config = dict(
    n_layer=13,
    d_model=384,
    n_experts=160,
    experts_per_token=8,
    d_expert=48,
    d_shared_expert=0,
    activation='squared_relu',
    moe_layers=[1, 2, 3, 4, 5, 6, 7, 8, 9, 10, 11, 12],
    router_score='softmax',
    normalize_top_k=False,
    routed_scale=8.66,
    balance_loss=0.0179,
    balance_bias=False,
    n_groups=4,
    groups_per_token=1,
    init_std_router=0.0343,
    lr_router=0.00121,
    vocab_size=8192,
    norm='rmsnorm',
    norm_eps=1e-06,
    tie_embeddings=True,
    optimizer='adamw',
    lr=0.00149,
    beta1=0.95,
    beta2=0.95,
    batch_tokens=[32768, 65536],
    seq_len=1024,
    train_tokens=363600000,
    steps=7752,
    dataset='wikipedia_en',
)
Below are experts of layer 10 (counted from 0) of a mixture-of-experts language model. Rows are named down (a neuron's output weights, with its number) and show model dimensions 128-255. Each number is 128 + 32 x the weight over its row's rms, rounded and kept within 0 to 255. Numbers have three digits each.
Before each expert's rows: "comes before" lists some tokens at least twice as common just after its tokens as in all text. This comes from a sample of Wikipedia text that the model never trained on. Tokens count by the router's weight.

# expert 8
comes before: " of", ",", " and", "s", " who", " ("
down0:146118098074144159123126154142103108154087176167160133082165130168138050141171075139170102084081131174043081196143164175107093130132112109174116116167181170136130099121123102154195184059124095121142139152140135165154174135160095086091081153118088120167100136129083129182108143079136174100104143077081171182129159115099137139187077131165178110087136169137128129153119156165147099121134
down1:133119115192126145099141101099137089147114127132116114146179127094065099115084094113130160111168128178160123110057144158127190173081183145134117093107082121112143087134148144174153092200119116110155099160111146105109107088138104110104133098169131124130137121134166126107173120122159105130140125148040103087125125086099111075117124173127079090083072103088120145042148153183141128142103
down2:135081134131134127087121099089127098124157150113172147149196120115085198127124130129110106082168142161130113206136158135139160154107195163159063105185121155115116196093102124134175124161069144085240163133124088110101134104122116147025108125082100115153122081166160103120107089109137080141157170124100113129156110101137082132114112086122134049093079156113106074085170116180113122126150
down3:102098121174102150119099084130124138175126061082130092132154033115116130126143128084140132128155072175157170216098166184141154160075187134126113098109150175126071100136148097193157136173137133080149140151185093075077155083151108205118154113093083128123121109087137156060149119087168193170124146126088123063191125154113053135189182114091123103101104136181157126107137133108077140123085
down4:077141120089169113068125163163118160093130157160151149136121146100119097124155118147103147140111143157095120090145125154132177123098118165056114128190105125111118115156148158131110075181082117139158160117137126167115165172118164051173129106098095117177094161171098053089039158111139103111083134118138094087069134120120157147135098099182139101130083147116089126076108141151053097111184

# expert 23
comes before: "E", "W", ",", ":", "2", "N"
down0:138095111078174155068170209091205101128143062129157115118208106102094145113149106059108096094151088143113169158085118074090152165105125089178113150115140098151164099168129071141172159135159096144101177112097102106102151149119122099130112151185153083078141129082135119137171179161199117118112149122140127124151142177152144127074075116090113106171117103151120173163113169121133142170133
down1:116078047108124171107177186152130158127109104128079148146101064110152112157113111173139117129131114155133080152168141167123128153230137114178134129145134093163108103136193117166105092180111117198084176121094124133159101160100091173132127067116129114155148221159100132182130151102109115090122125121103157099154097140160092135115070177130102108084158143121120130119162139140115132144119
down2:123126081186133137130112157136115116120188139043151138098117086118136099118130075130142150119087172118153165111150068059161104122098152137087158133128156100086117072166115092174122147107108183121171104139159160143185148181111163145145145129097154166107106113137098182103135131070163166127177145141104173161108145142182162116099065161119141112092146146095087126130172167120230151134121
down3:180122109148152054154170158118143141118203181091086147097085168133170109165092163148089128121104096113081118197142127141076142161120131074141105180144154114042159066122106130140093084159119111131081148075100119164139062109159063067124099088141164085131174091155152108132144040111124087100181167150134115136102169125161109114145105142153154119146066101137055079128141070126128154082102
down4:179103161192129111118137095110103148151157170055135168101128135084171169120156161110119122135101169123149141130111169112119133111091143163137170121114144187066129145103134146139087151103119126145145155198141114142179094145192124103121114141151152113098124138095100155192170109091118117090091120170114137129163067136196152144060083146148154141122108046061067184155078080130204096107073

# expert 15
comes before: "er", ",", "s", "ist", " and", " of"
down0:109206097122095096090128147105116078118134122142122143040093131091141128080140173102065138106156066116082114092135114100157115154078170057163093115107175113075147063119136128123154090065117119128144132110146083128100156112106139142111132156124141138159142157077126158108119153101102166118151102135165069091130098068130153163117109140099113105071116151125128098136093140087148117155128
down1:160207215132095084106196149067157156153131162111139126163111121170147175115145154121120119119074123146155118139142123125161158127142145135124193110165168159124142125136113124048104195168100156128150096161105116140145115127098145182113123144154138125167187126106151171137163145144098130157133157144140127090073098110129101121109161177124118108086116181050116103167135153146188098149152
down2:110111142128111097136080148144155128078174066120101076116106085057128130082168112076118191080103190138119168134153133104110112142129173156089162115152101169102093152125162075134139147157179129109065084068155078139131160151114189122154162153093113123102107103175135113111186102126175161131159076173135121109055174155115113150146115132151137156159147126123168189123151142164120143143071
down3:134130166183164101174076202131121118155142115088188098091145150092115139165183133138153065176130073151119036163143145072102148140097113130149135144143158139128106122083134163157202128120086104164131159141134123102191089145157128135179142083069089117097099099164127134164135102155162104124141206160086086197103115136137091121162142111142148182094109137163153143139115125168157117105094
down4:169085135098134112133133117111140118132113168152151143178142131169074120087069157156177120170037137160133184108071166137138095143112072108115094092108086183148158085158165201163135124165112120207097162207108102146147123148167102166114094127145151118098125106121132130111102101140123117127138125129157134132125038109117135179148124135173140065133096135187084130133137095143128065143130

# expert 100
comes before: " was", " a", " the", " is", " had", " also"
down0:165130107068123102152124147107112085124097044075127116091153107125109127122158166054093134115209167131141135204146120128137148081119167186128143154133162202133166142134130147144146150152142107102125164081118127150175153127177142141098111133160151118152154110136155127166191194077133121108138109146113140169148143136181124118115128106134136157193101190133206076111113120160108143130137
down1:089150124110145118187129105090151158159098107130139138084140135104126129095103131102109091166112133148142172105145137147123107144034115082150125101120110149164185132136120127059175112113123089139078118125129159120159166085133116053164181115071114164123151081136092119111091118188132192118140127131108076127201077175152149134122134120119147092188083147131137143118160121141102102090059
down2:141127083121086116141123111069131081133143123135086157124151139133118157183098166141144145153092138142137151141136180130181144135150142155195161081129052124070141151105113167128134124130105105091078155127130154094118138097120095137112110116103138142086108095106198150106151110182175156133165137123143111114183129185101154082071201123145168119097135128130149047116127125108219110105088
down3:159143129132062116142113094108143078200114125136065187129094120131113108115153103091092113134085107125113108106148089089169150096130088142145097145130172114087120180125173156123149186168124146199079170142151148102160085085145142145101153153083093167098112151101158082110127122129103157160073100181150133161123096090117160143167152153126173175160123180164097136149126094140165186106053
down4:203117105113163115124171111133093080143131102070111128124070112128093127149087118119095138129134101181108131134162109162172129101158163173097104143095128122148137092105170127135115126108135089116124167139150166163135086104106112122171141080118100147183136099112147046163143053068139097138091099109115180132139122168122156135147137173115149160129143112119142124078159073190135103100083

# expert 97
comes before: " was", " is", " been", " had", " were", " also"
down0:147214108111143138080134033136086117132197121154112114112117083153075113132083121096097145166104163175211136088073122129136159105184111074130064146109075136134133103093146125081097163127126191142096102117122079148129146134026146089127104095139129153183131115139166107115139106078117199107138139082161102115133138078175170107117136140158122150133133162068175133131140156170132148138147
down1:120104148120116135159124134108146041161118114125173125116138152109154130183135100153135124161091148116129138153130098164129132122118164204155189116090125161125153180071155099124143143150122132122124159166106148113131126130184165111104150105099192102166188118193169176121079133123159157137140119127089160145181167144121118169184110137110168164116073157087156149174162108122195139150098
down2:147125152122144081142142146089140103061120154086123174147153170076096135118062124136100160086091126123102150083129107116163167068101072164163094113149134067139114178127089193073111115143166167136167100109106145132164133100147139170130112110202109138132140110141191129097163108133125108142170145109103166122138152099236178090140095194099133060080163098104090182091184162131048148115132
down3:083112128111107128118112087128104165119148142123126144109133120161141098039144145137158119094193127125170172151141136050126197107045094124054126073102125131120077083153153147118124131099082154041190165155125143133194159093114164147117183104101161137169054201105148173099091182130145078130102193151089076130136102090153196203164089111171112135137080133108139077109141121060166126111130
down4:098099152185152124107086089147110095098079133104128077086164092128083099118130088111131172122121162130093124138130136153128114105081130067141108165152127131109129135104095081151158101097120130145135106135121108097103135132105121071134120090141100130142170129145064163158115161110125101136122112164118122154120126112133176102119183109072114206092077170055156087127113146176172132163123

# expert 112
comes before: " |", ",", " (", ".", ")", "\""
down0:109117155111153182125172115188133055135089101111098119114166136136104099155137134086061146124125098127180165163201100132230074109158070189105208119164158141154125110222118130093185122099134083132139082176122143188116173065146129136155110151090195106121124159158192086150134175166102127117166137130085091106128181151126181128146149162129094141199141122127171168130169176120195116161138
down1:127111122105119091131161113127124109141138125125172118093166138161127175121128087160072147077138162077120141128099145142006134120200143084160177145127113163119121154146028178123110166146141094190144107079123116149138094153107145100114107145168130142150108174114148112144169114118145086073155113094139123166144115183108169070075169127153077122126141152041160130107143117124134037123124
down2:146164120155155115116141113105136083153155104129083120157138117109154131089156058137149150120122141154054157114130129168138125087063147157093140175117168060132111112132118102152101154086071131185192080104128119099131121163156110107129126112110114171098067219114095143150132058106179142205123080131081120132144093120126151117118113117177086119133141040119086131124148109097147140110127
down3:118151131111074120153062090120099145116138159124105109149121190130134147150041115175129158166101112138117121147127079094134127158127125113127130159096132150102157144143143184110174128131108077085130127150126136140094080128160131096101092109150178168077119063139161156181160147181194140069133091139046057152082104122125111131103127138161126127081115164098083118164085161138125126087138
down4:098141180126132156121100123118065123154139069098117068134159123098193230112148154115110140131079184127071081139113089141167128092148144074153152166139141106134109115091131110124050174126093120111080058118173142095165111108151159124124144121156128059112126133157073111118175122119137104144079096161116156162205110124160079155112138091175123128160120103145087140116107105090112197142153

# expert 102
comes before: " ", " |", ";", "4", "3", "O"
down0:143124115081168098175131134124147123109165158161138100132131104119135143168097152135122187109102185177167060118130131101110139155186106113083167135127133149178164141118145088137122136223123116124149120138111120123174146152101060143067146104073093150174157097104133117087164134109132141127140168137121091175117162103135082113150089145110129120137106063112166100113138125113098128220120
down1:165064124121165141144163160175137091158085135159139098123126177131131068075093069100131137099122133073086145159116086172149144127151175126107166188137137184138129103089095131177109101093128134058103124138140120103168175097113162107087118109107148146115135164177097084108146125124061137149177203103066158129060177067100099107173127139099107092148127099139122124136113110191140085128151
down2:161133115144146137120088078066141152130124197154088133118069135082118139089138131095195131159131103170076144155106119104114121133144150142121134101151060131109118112117152175163182086131147114099127116149083121143144149116129137113121172120121142061133126129144145113066129181182143179208103168112126042163088114214167083192092137141129120143107114108147127088062077159122092150111146
down3:111065141126139150156133171174098125227085194081090171107133113086104075116131123119119162157151103114168180166128094098105127118109130163104096090076155159078150135113117110146149117188166138108067067162186121079118078109165071091129139096144162159115090126154161139147109098158165146118126199143163152108129123045090124101122154103101133068139147167071113187110141082130080147091080
down4:134175149143110185080063178182113129105069172078113140183112102113053139139159115145144106201109107094125170138142118127149157142159183116068136142122132126124170079100106140066169147101104109100126101129141151084122084101148127177113081164131120094174156144133117097158149151129114136122126131134114098112131113119092082152155124137161158146148098113115169060132164134166102092159086

# expert 86
comes before: " was", " is", " had", " were", " has", "'"
down0:133167130105093113093106155135147114087087116113127094067117118118084088134107117107121170118100116136076111141114119157085116141158153127154137193115118149095122123119064189115165210057176111135114104142109162158159171120129159121144146171118151150127094109137105165124126165114111135098108114193117104191125147093053070115143121120154081116102126119109133142127123128212125089107079
down1:083129071144107104171151146110162086166104089157126139152057081141140097128122156120109106149146107107090148123113087127130104128133137098144159146088149086142112106131174162155095133127114084162115169158119152119137061112120153074118117169098152116076182152134124134138128135166113140111117116193121144120135137192103138135168118086082101132100129126133139107072113089150101101185099
down2:093160157105168135153077144156119116175044108160064106161122180134113139103141157090131165117104164088111112133119115120110124124141085164122157140131141065094192127128108100168181146106170071167103129135128169094136130154181149129110129114060107146124157095118104158140161114187121093148134100122090109108150145140179147091107131100090111158145169157108159123083111114101065097101165
down3:183118072108145129125138113142124183145108193155218159128109081210145113062093170165093080103147124127100182110100109080103147136137119165140087091201155086162106110062115120095101154114127129105149136143149133167146129137089203069096172120071117123124119111179130152139106122092129157099163103118138091134138144064097086118106136136074133130103096064089137095104136127079170071136145
down4:148149102167081130101102073154079115105141106090116113185091124106079141116157136099141127106114120109144089122124043124127156170133118160121081114093126146102108120149105111157176141125139129168143091124134110149128166119094158116156080135173104176113045074080126097162170151084156170094159127155157127094173159174136121133049121134158149140121153145149077163132109090093116167107069

# expert 119
comes before: " |", "9", "8", "6", "5", "7"
down0:104158170115099135152117169108195117084147159114108138093140090120085153121134113128145123148089189158087180171109118162146102112116111076138095202128135170078172168180159141132140122118157111146115157124096170195109102084079108107124122098117128108121128117065136098124117130077180129151113073118115162152151051109166149134119145119148083148193126182118125104110128118130137147080144
down1:111156134091083119167092154072080125144094118166070091098089113103093101179122113120026101145101127144097140115150108144130123049169085063160204169077177092105097109151186111129131101144145110112117124081149122108135086102190122153176142127160107131135092185153130121187164130108183128091152109161111163174161165087134093142104129130104093154113137107136119107109095117126088114091118
down2:129139138166113130122106087128107128153129175141066141109149197130144113099118147156124195107137143132111109185105112117134131107107146186115060102193119195041149149100094177142158143192114173122186106146079119096144084096168117114103193083115113102127156144078124139132126120089131134095137167122136124154128136140142089161082167084107139114186162142103144092124153104150187087077127
down3:119166109134120091067171160075119095192128120134165117119082115105129111123115113158058164135128126178159150127119113158118147115141131125144141119180167146128101167141143155172186087159110146126160086140119178143128174116160154144078132162135130133186138141155144199165090130136184129141105167115116186088156166146163122149137154099107126146105142119142160125087157128151178140209152
down4:097123128119092073114154174136117109133101112112102146070148120091142129164121131157121122146136119170165076129098115128066107138135119088112091120089093099132158139086149122118121122114149154143070084103139226142074104153119084192156199118135134182185140130132159111105165107140139092130138090158093139183123114120125152157152123107050126152110111103162117103135121145161120147102145

# expert 4
comes before: ",", " of", ".", " is", " are", " and"
down0:127172139115095167145240153120103098149102143131165117090169104075124102139131162158085164110072155116135143155127126154115142070135127121165133126117137140175115114081093146162121124150136117162106156154128181122129128111135143092129116106106081056126171190153148146160137052100145121125134159123148172106111141065168122095133137106181136043116136116079138112080138119116197107109100
down1:091179088133141162084107066102091200105148094130113148138079161139095115099138120132118125136115101146177172129104130109105135109143087132145105160114059092126192113139167131121098134137135123100087152026114112109194152095106121149178161097133093140162096149104109185140097158118156145124127088119178158093104149085138139142017141079150110158124139079172107103106102136129173135101068
down2:163183158178072102084160146104135054115121136175094165110131155076122123131141153109182127077153184123133157109090145124092194108136110122148190177080147140095104159156126132165133104149142106137054166167069151075128090097117176144120105132109133098139128101069164143130145122110107110087211053098075107156060105131154137077172130127173071107125103092157086145123144144135128184094126
down3:148118110110177085101152094145183069059114126155155155159095109103161071111144121089137145075133127069120145115112204088125163118122095117103178129162092097144170137131081105107079105156120101140204111142075171126118114126122120106159110140095115047084129113182188134096122098149072171077131129120151147092064147133103205056157173091113132104077156163111097172108109117132044198088176
down4:123154097125180128113148146177201067106183141130131176184119110136141154131114140137093132106105102130190133084113133087145184074114117087142165120110146137167120146112132116090084122141095084123124110110126176125177114150176063098090149145092103097151160121177223065124129115136077164107110100148144105120125113098136110050097196126113129104126154143124068123130082154141100161083109

# expert 95
comes before: " was", " is", " had", " has", " also", " became"
down0:143105099120116150213102088141130118142127150127092087111129122186153100137090144122110123180147151189092078142138152131111090154187195157178114147147142148096140124137146116118134142064096119126110140151136118115095128090143097123147171125140154173145121130111124136100135116130071112137159140043117084086105196135137125092117137142185111158122150038102111150066121158087073099155094
down1:093153163053120113135091079116125182115107112126143144174155114170111119143153171197105131069154143090156143038131119167211117141110162127131070116121092166090095120119141121082124156102071150141170160186166141116182178081155151102072133174128135097098120117170135107141087103089119082102117157129171056134161102107090125108091157146083157107091138127115095130127070089089216129118138
down2:148116107082179194120123137111139112163129170102083106142178141082096127088160128111097135145182114113086108185158106127133117109145090160163149133184142136134149135099139132129119078112105171089098088177150160136129115093162165169169170125129134190176169105118125106150165139116133112121151130072128142122094161141185210133140046238123101187130138101123095085175110138158135110102148
down3:083123135120123132066118078047139224137136155166131121155043110150075137160165121124119074171169110147093202103153120148112140153155108141143072085104160117072108141121123124145151131126072110077106118165135154110153098161162139136088153155194148085145119097093130179148137110117200140142147179077122086181127137176129122131189062078120130099105104135106125122094132129095097103066058
down4:140129166130141115079130119098083083059087145131144153150144126072094090135085099076112147077139103108103085142143107160168108101100107113144132138085136086098126070144127175069134141123128169122114157153123139080129096154139137103144171119145128138167113141170080087095168157093150114141050075135115162140098127138119134167084119152102087169112085118124101129122146135045112107140147

# expert 91
comes before: " was", " is", "'", " had", " has", "\""
down0:078160152113154155103051058056105118060121158151062074149107141130131113129110090119097161174172159097102106195150095117102085114116165126103196134171122128158154106158110113123086152139155112148061140147071161107123144154161105110210110121096134134115110124194141104112111134172128111091122120161132138130080126131200174155111156166158146148108130154148140125116109128057113141158130
down1:097144156105111121124160125165124148158095135072104073116123137075102185124105150161115074111077122160138119122042135111165162136110142151144113106086137100125110096083130172128130156067110066153094123139191065093137104071164094100075140188080165155098129165157146106195134144164095135084081088130167106115125100135123087155078136168077127116164120067091086081125138142206137111118123
down2:087102112083139112179152100159126099113113122145153130089095148154061138156153100218153152121156135090117078100201181093120140157108096159123099063144158143159157094163142126167090052155140124120122123129173105109091124138186065133110107115086158134156173093163164111159042147121119162030164121082161136091095187109083106162146138186082083139123129165152115094128173147113190145118145
down3:117109150177106092113067144156129136189088088087046179140132131093179149172130107152108156153150091136117134128154159179171167109095078152132122101080081117111119144171038181117163097103122104153131169142096113152143090121097171120126168113179155130122162124121119099190125094048106094106166093159121132086149140133154153180076146122067070205152127146090117157126123131137096094126109
down4:063074135128153110116068098067078092095111117126124152127127171034153123119122057091124111142147105055112138109167072189151109129102116160153154119105128135142124133147109138106150122142184176144094155083073132100117097084127148165076135112112143138114176150141105133116144197121085098126116154116126112131128142118116120137061108149131074188100086167137167180100136128070187148183157

# expert 29
comes before: "s", " of", ",", ".", " and", " in"
down0:137082097167171126073133174137137087123097146115129117118150105111115112110070133109160123079128127135114066111064117174145126138088097150164135113136131066145149154061133152123146087097152177107110107188106157089169206109127124104157116094090119112171237147184104132117139135137080130166215124108092137108104092087107130121111119104109092083107105066141178112087132176140024119136100
down1:154094210169118141119135110076132137181141111162146117095187147142155149179103098162131161131170061161154165148161102159152147146122142109105141135122136127088181119145115113119135092132141124196145125116127140127123105165092126075111110063124153135095202149143123047158166201115203142133101140118164098110127178135092104089116190129093156131124118139086174109149118164125092161135060
down2:133141113089095114162154166123126098178101152141105135145117137158173149184100103143095101152075143173109156181168099127126089094138119162140116045128135075095153137091122146110136122104120119198139167124122138146193109143177109144133073169116092190144096099224055103150133104156071112100105136168180074144129074125112156094123142167074102133067123167121122135138142104139199060089114
down3:080097111157122071168136144081082103088144101126135159147120154190109161094149128147158175117185102156142118139103178178077148155101172122074103192147055173143123178131127131195146137115131166158144155110118117178066157133102126108149114116108160183107167136163120190196141072115164121117120129176149117168092144100190135113163170200142065153094097153110161090159096149096090204110146
down4:133078139138164082127131151101084100118159136144121108113171120097144128075175110111121159147173074157167083164131144120135099152108151142152120145109167136115165158102141097143106125155132087121162098110142115104063165167082115143159105098106221124142117088064137142101178180202157140150154151131138093104158117104101111134139114075092124125085165170125155083048089128124073144114138

# expert 32
comes before: ",", "s", " guitar", "0", " vocals", " and"
down0:100148144124139096151166079139184090078155137124166082083099104172081136145116169126170107126138159173126136127134128100128063110105164153144163156185100193092165061107128102106134134160152124145148183185106129106129090111112129101158159097102122094100153117093173115120117153097137101103125161080104086096148092100106113111091092103121137134172137044150178085125113108179197149081151
down1:107150096115164100125132122157138080161079128088116134149162143165096135139153144106123156162089114097158126087117187139133123104142098169148119178140179150148121108128094119083114150151105133143071158175110127137188081151153135197128130144120084182131158145182132082140136133083114075053128096128121120116168060109128110119174159133112178170156153120104106123115112091149131151087127
down2:166144201131126180109159168143141104187136162158135105107103136123102039124104135154140146085147150127095125157135125103146101111124094171150121104128069159167120055121088151080138166135153118122112118162097103129138094145052116111156073112134161135090147137097174125175125201122091113126154123140109111042120078151120161121062120056170154158126132086134140132096140103159134137119105
down3:145092113124127136159105125106111097124182133103164126124120115124128196171128137115152113070203097103094168126068087084095092129190078104130135129120112096058164118119168183166122178129148106173091100156161089114107065097139108115141112132116067187067109138090119125117155120131113126106167113074143133150109102118136144133101127112176131098124146083120215110111116074182193111075149
down4:130180196124066187141113147128130137107113131104130114142104130088135148085193120200110157101155173143111103117103119113132133153133150166128105061139131132134164028123158138133115144131173133108143130215163058140137096115131211139150145142120106135076146127101161129082081153100100078154128170142146146084168185128189137153074077148177113191201059104162056130119129086153183140143153

# expert 101
comes before: " |", "|", "s", ":", " Hard", "–"
down0:125134091148159089086157088102119096172115133113104177095128142122147110127161077112084168129094064161125133118101110143096161107092105147119098116156141131080203095074122186085098074173113137152150075156157191143079139113060153120136215155082143143155101122144152143092110148096138104114113150105127097136119169174142123093126134138139180117155176074082142157103179139155130112158040
down1:123096149108169116150120079139126152177167145160174143135145133168066174136112114111188052153104101057093099130095138112116105145173146119173155123114151086104191104117143156126102092128080152175086196145152098120117117187118097155181137112120061135141152129115119159137162152138101112087112142113130139171117123086197059154118124083099040126100174199138195136143112114053143105123065
down2:120100080145147084127156085147125132132121126124107145166166112137115110098117092149173101116136134131162140163152090099150110071051095155127127161114105100150144084131119118183133100111123143112136113125153165108135126180170126117069155112134135082072172178155157116206180100123149111065115071135089111125140074150070128091116118146120105081110075110078116164102112116100083062186130
down3:129029133161160116088114142115062150126116085076142142118119118114141100076173141136164181134166093108165123138143143095142158138099099073069099175176095168171125112151133136145119096141132164102125106135114140161127112131087090174117160124091135101152128130122120132089123162146170129086104150094159148060109164078125146211080151147063182109057109149174114097118104138131119110092129
down4:153167126130179125124097169184096113110079108115078141083157050206169172129128132118177140172171086130126030133091201149158090157131116143126164148147133134102137139120142194121134154096150138101140124116124101166110153155144151127141181095097144138128182113151181104170109120094157137148165108162159141127164158081142145160131128116121180102155167162190162100134094146161122182169182

# expert 69
comes before: "8", "9", "7", "-", "6", "°"
down0:145153159155089149230124151180106165123126086109142096112084125112148137145121148064093062065097141138136123164130133111130128156106129096149125147146181129155101140092141116090141126129164169137091107132150203101128151123080137114158144194130128136058133092133116131137144134169128154106063084137141116125114072175119135121137168139130148205190098077114142101169163152184168201194139
down1:146106103102080120178118168119100086160136101113106157153178160138079170162136182125165130130088106118165140126087089106131076132088127136201159189132136126145112144175146143102169082087112126117088184117135133186121132085121075092112133148092159084163126150149093095110086094102140181135148167187162141152151104112098126150128199113120093137166130163118153171132129135113124155127164
down2:158109161157151102137187165185172084193135156149144084099130157071117166134099084113113116122125124131056108120148168124143221067079165158203069158088089157128097127110111130158146152145110161137069137140094099092078150143119119096066162107177142122117243138166132082120155156148113090120171151115166071128125112124126157160107142130170097153110122053110121100074139155127170150172159
down3:143151134140138117090116151091113119121115125122098110106148074087097144123181138198106118107119144065202221137184097090078130137137109086123135078115144092114172147117132082172175099129133057132158164101165096115155200109174133130098160074121098044122157128103112127100076072128096093147129113116175152136107141068121145124103165193154105118196157096151098158103167032119108129070124
down4:126126118136167081093124103141066107150100119103181134087106094070145106142113113157170198154105146155094104134078128198105094137086145114077167190157081109157118105210173132133158134136193092172111084127122091111132100114153142115136150138086107082122115166138127149143144110083114092100140092136043139118103201074116082103119144118180143093079175158119104145130155112157114103118171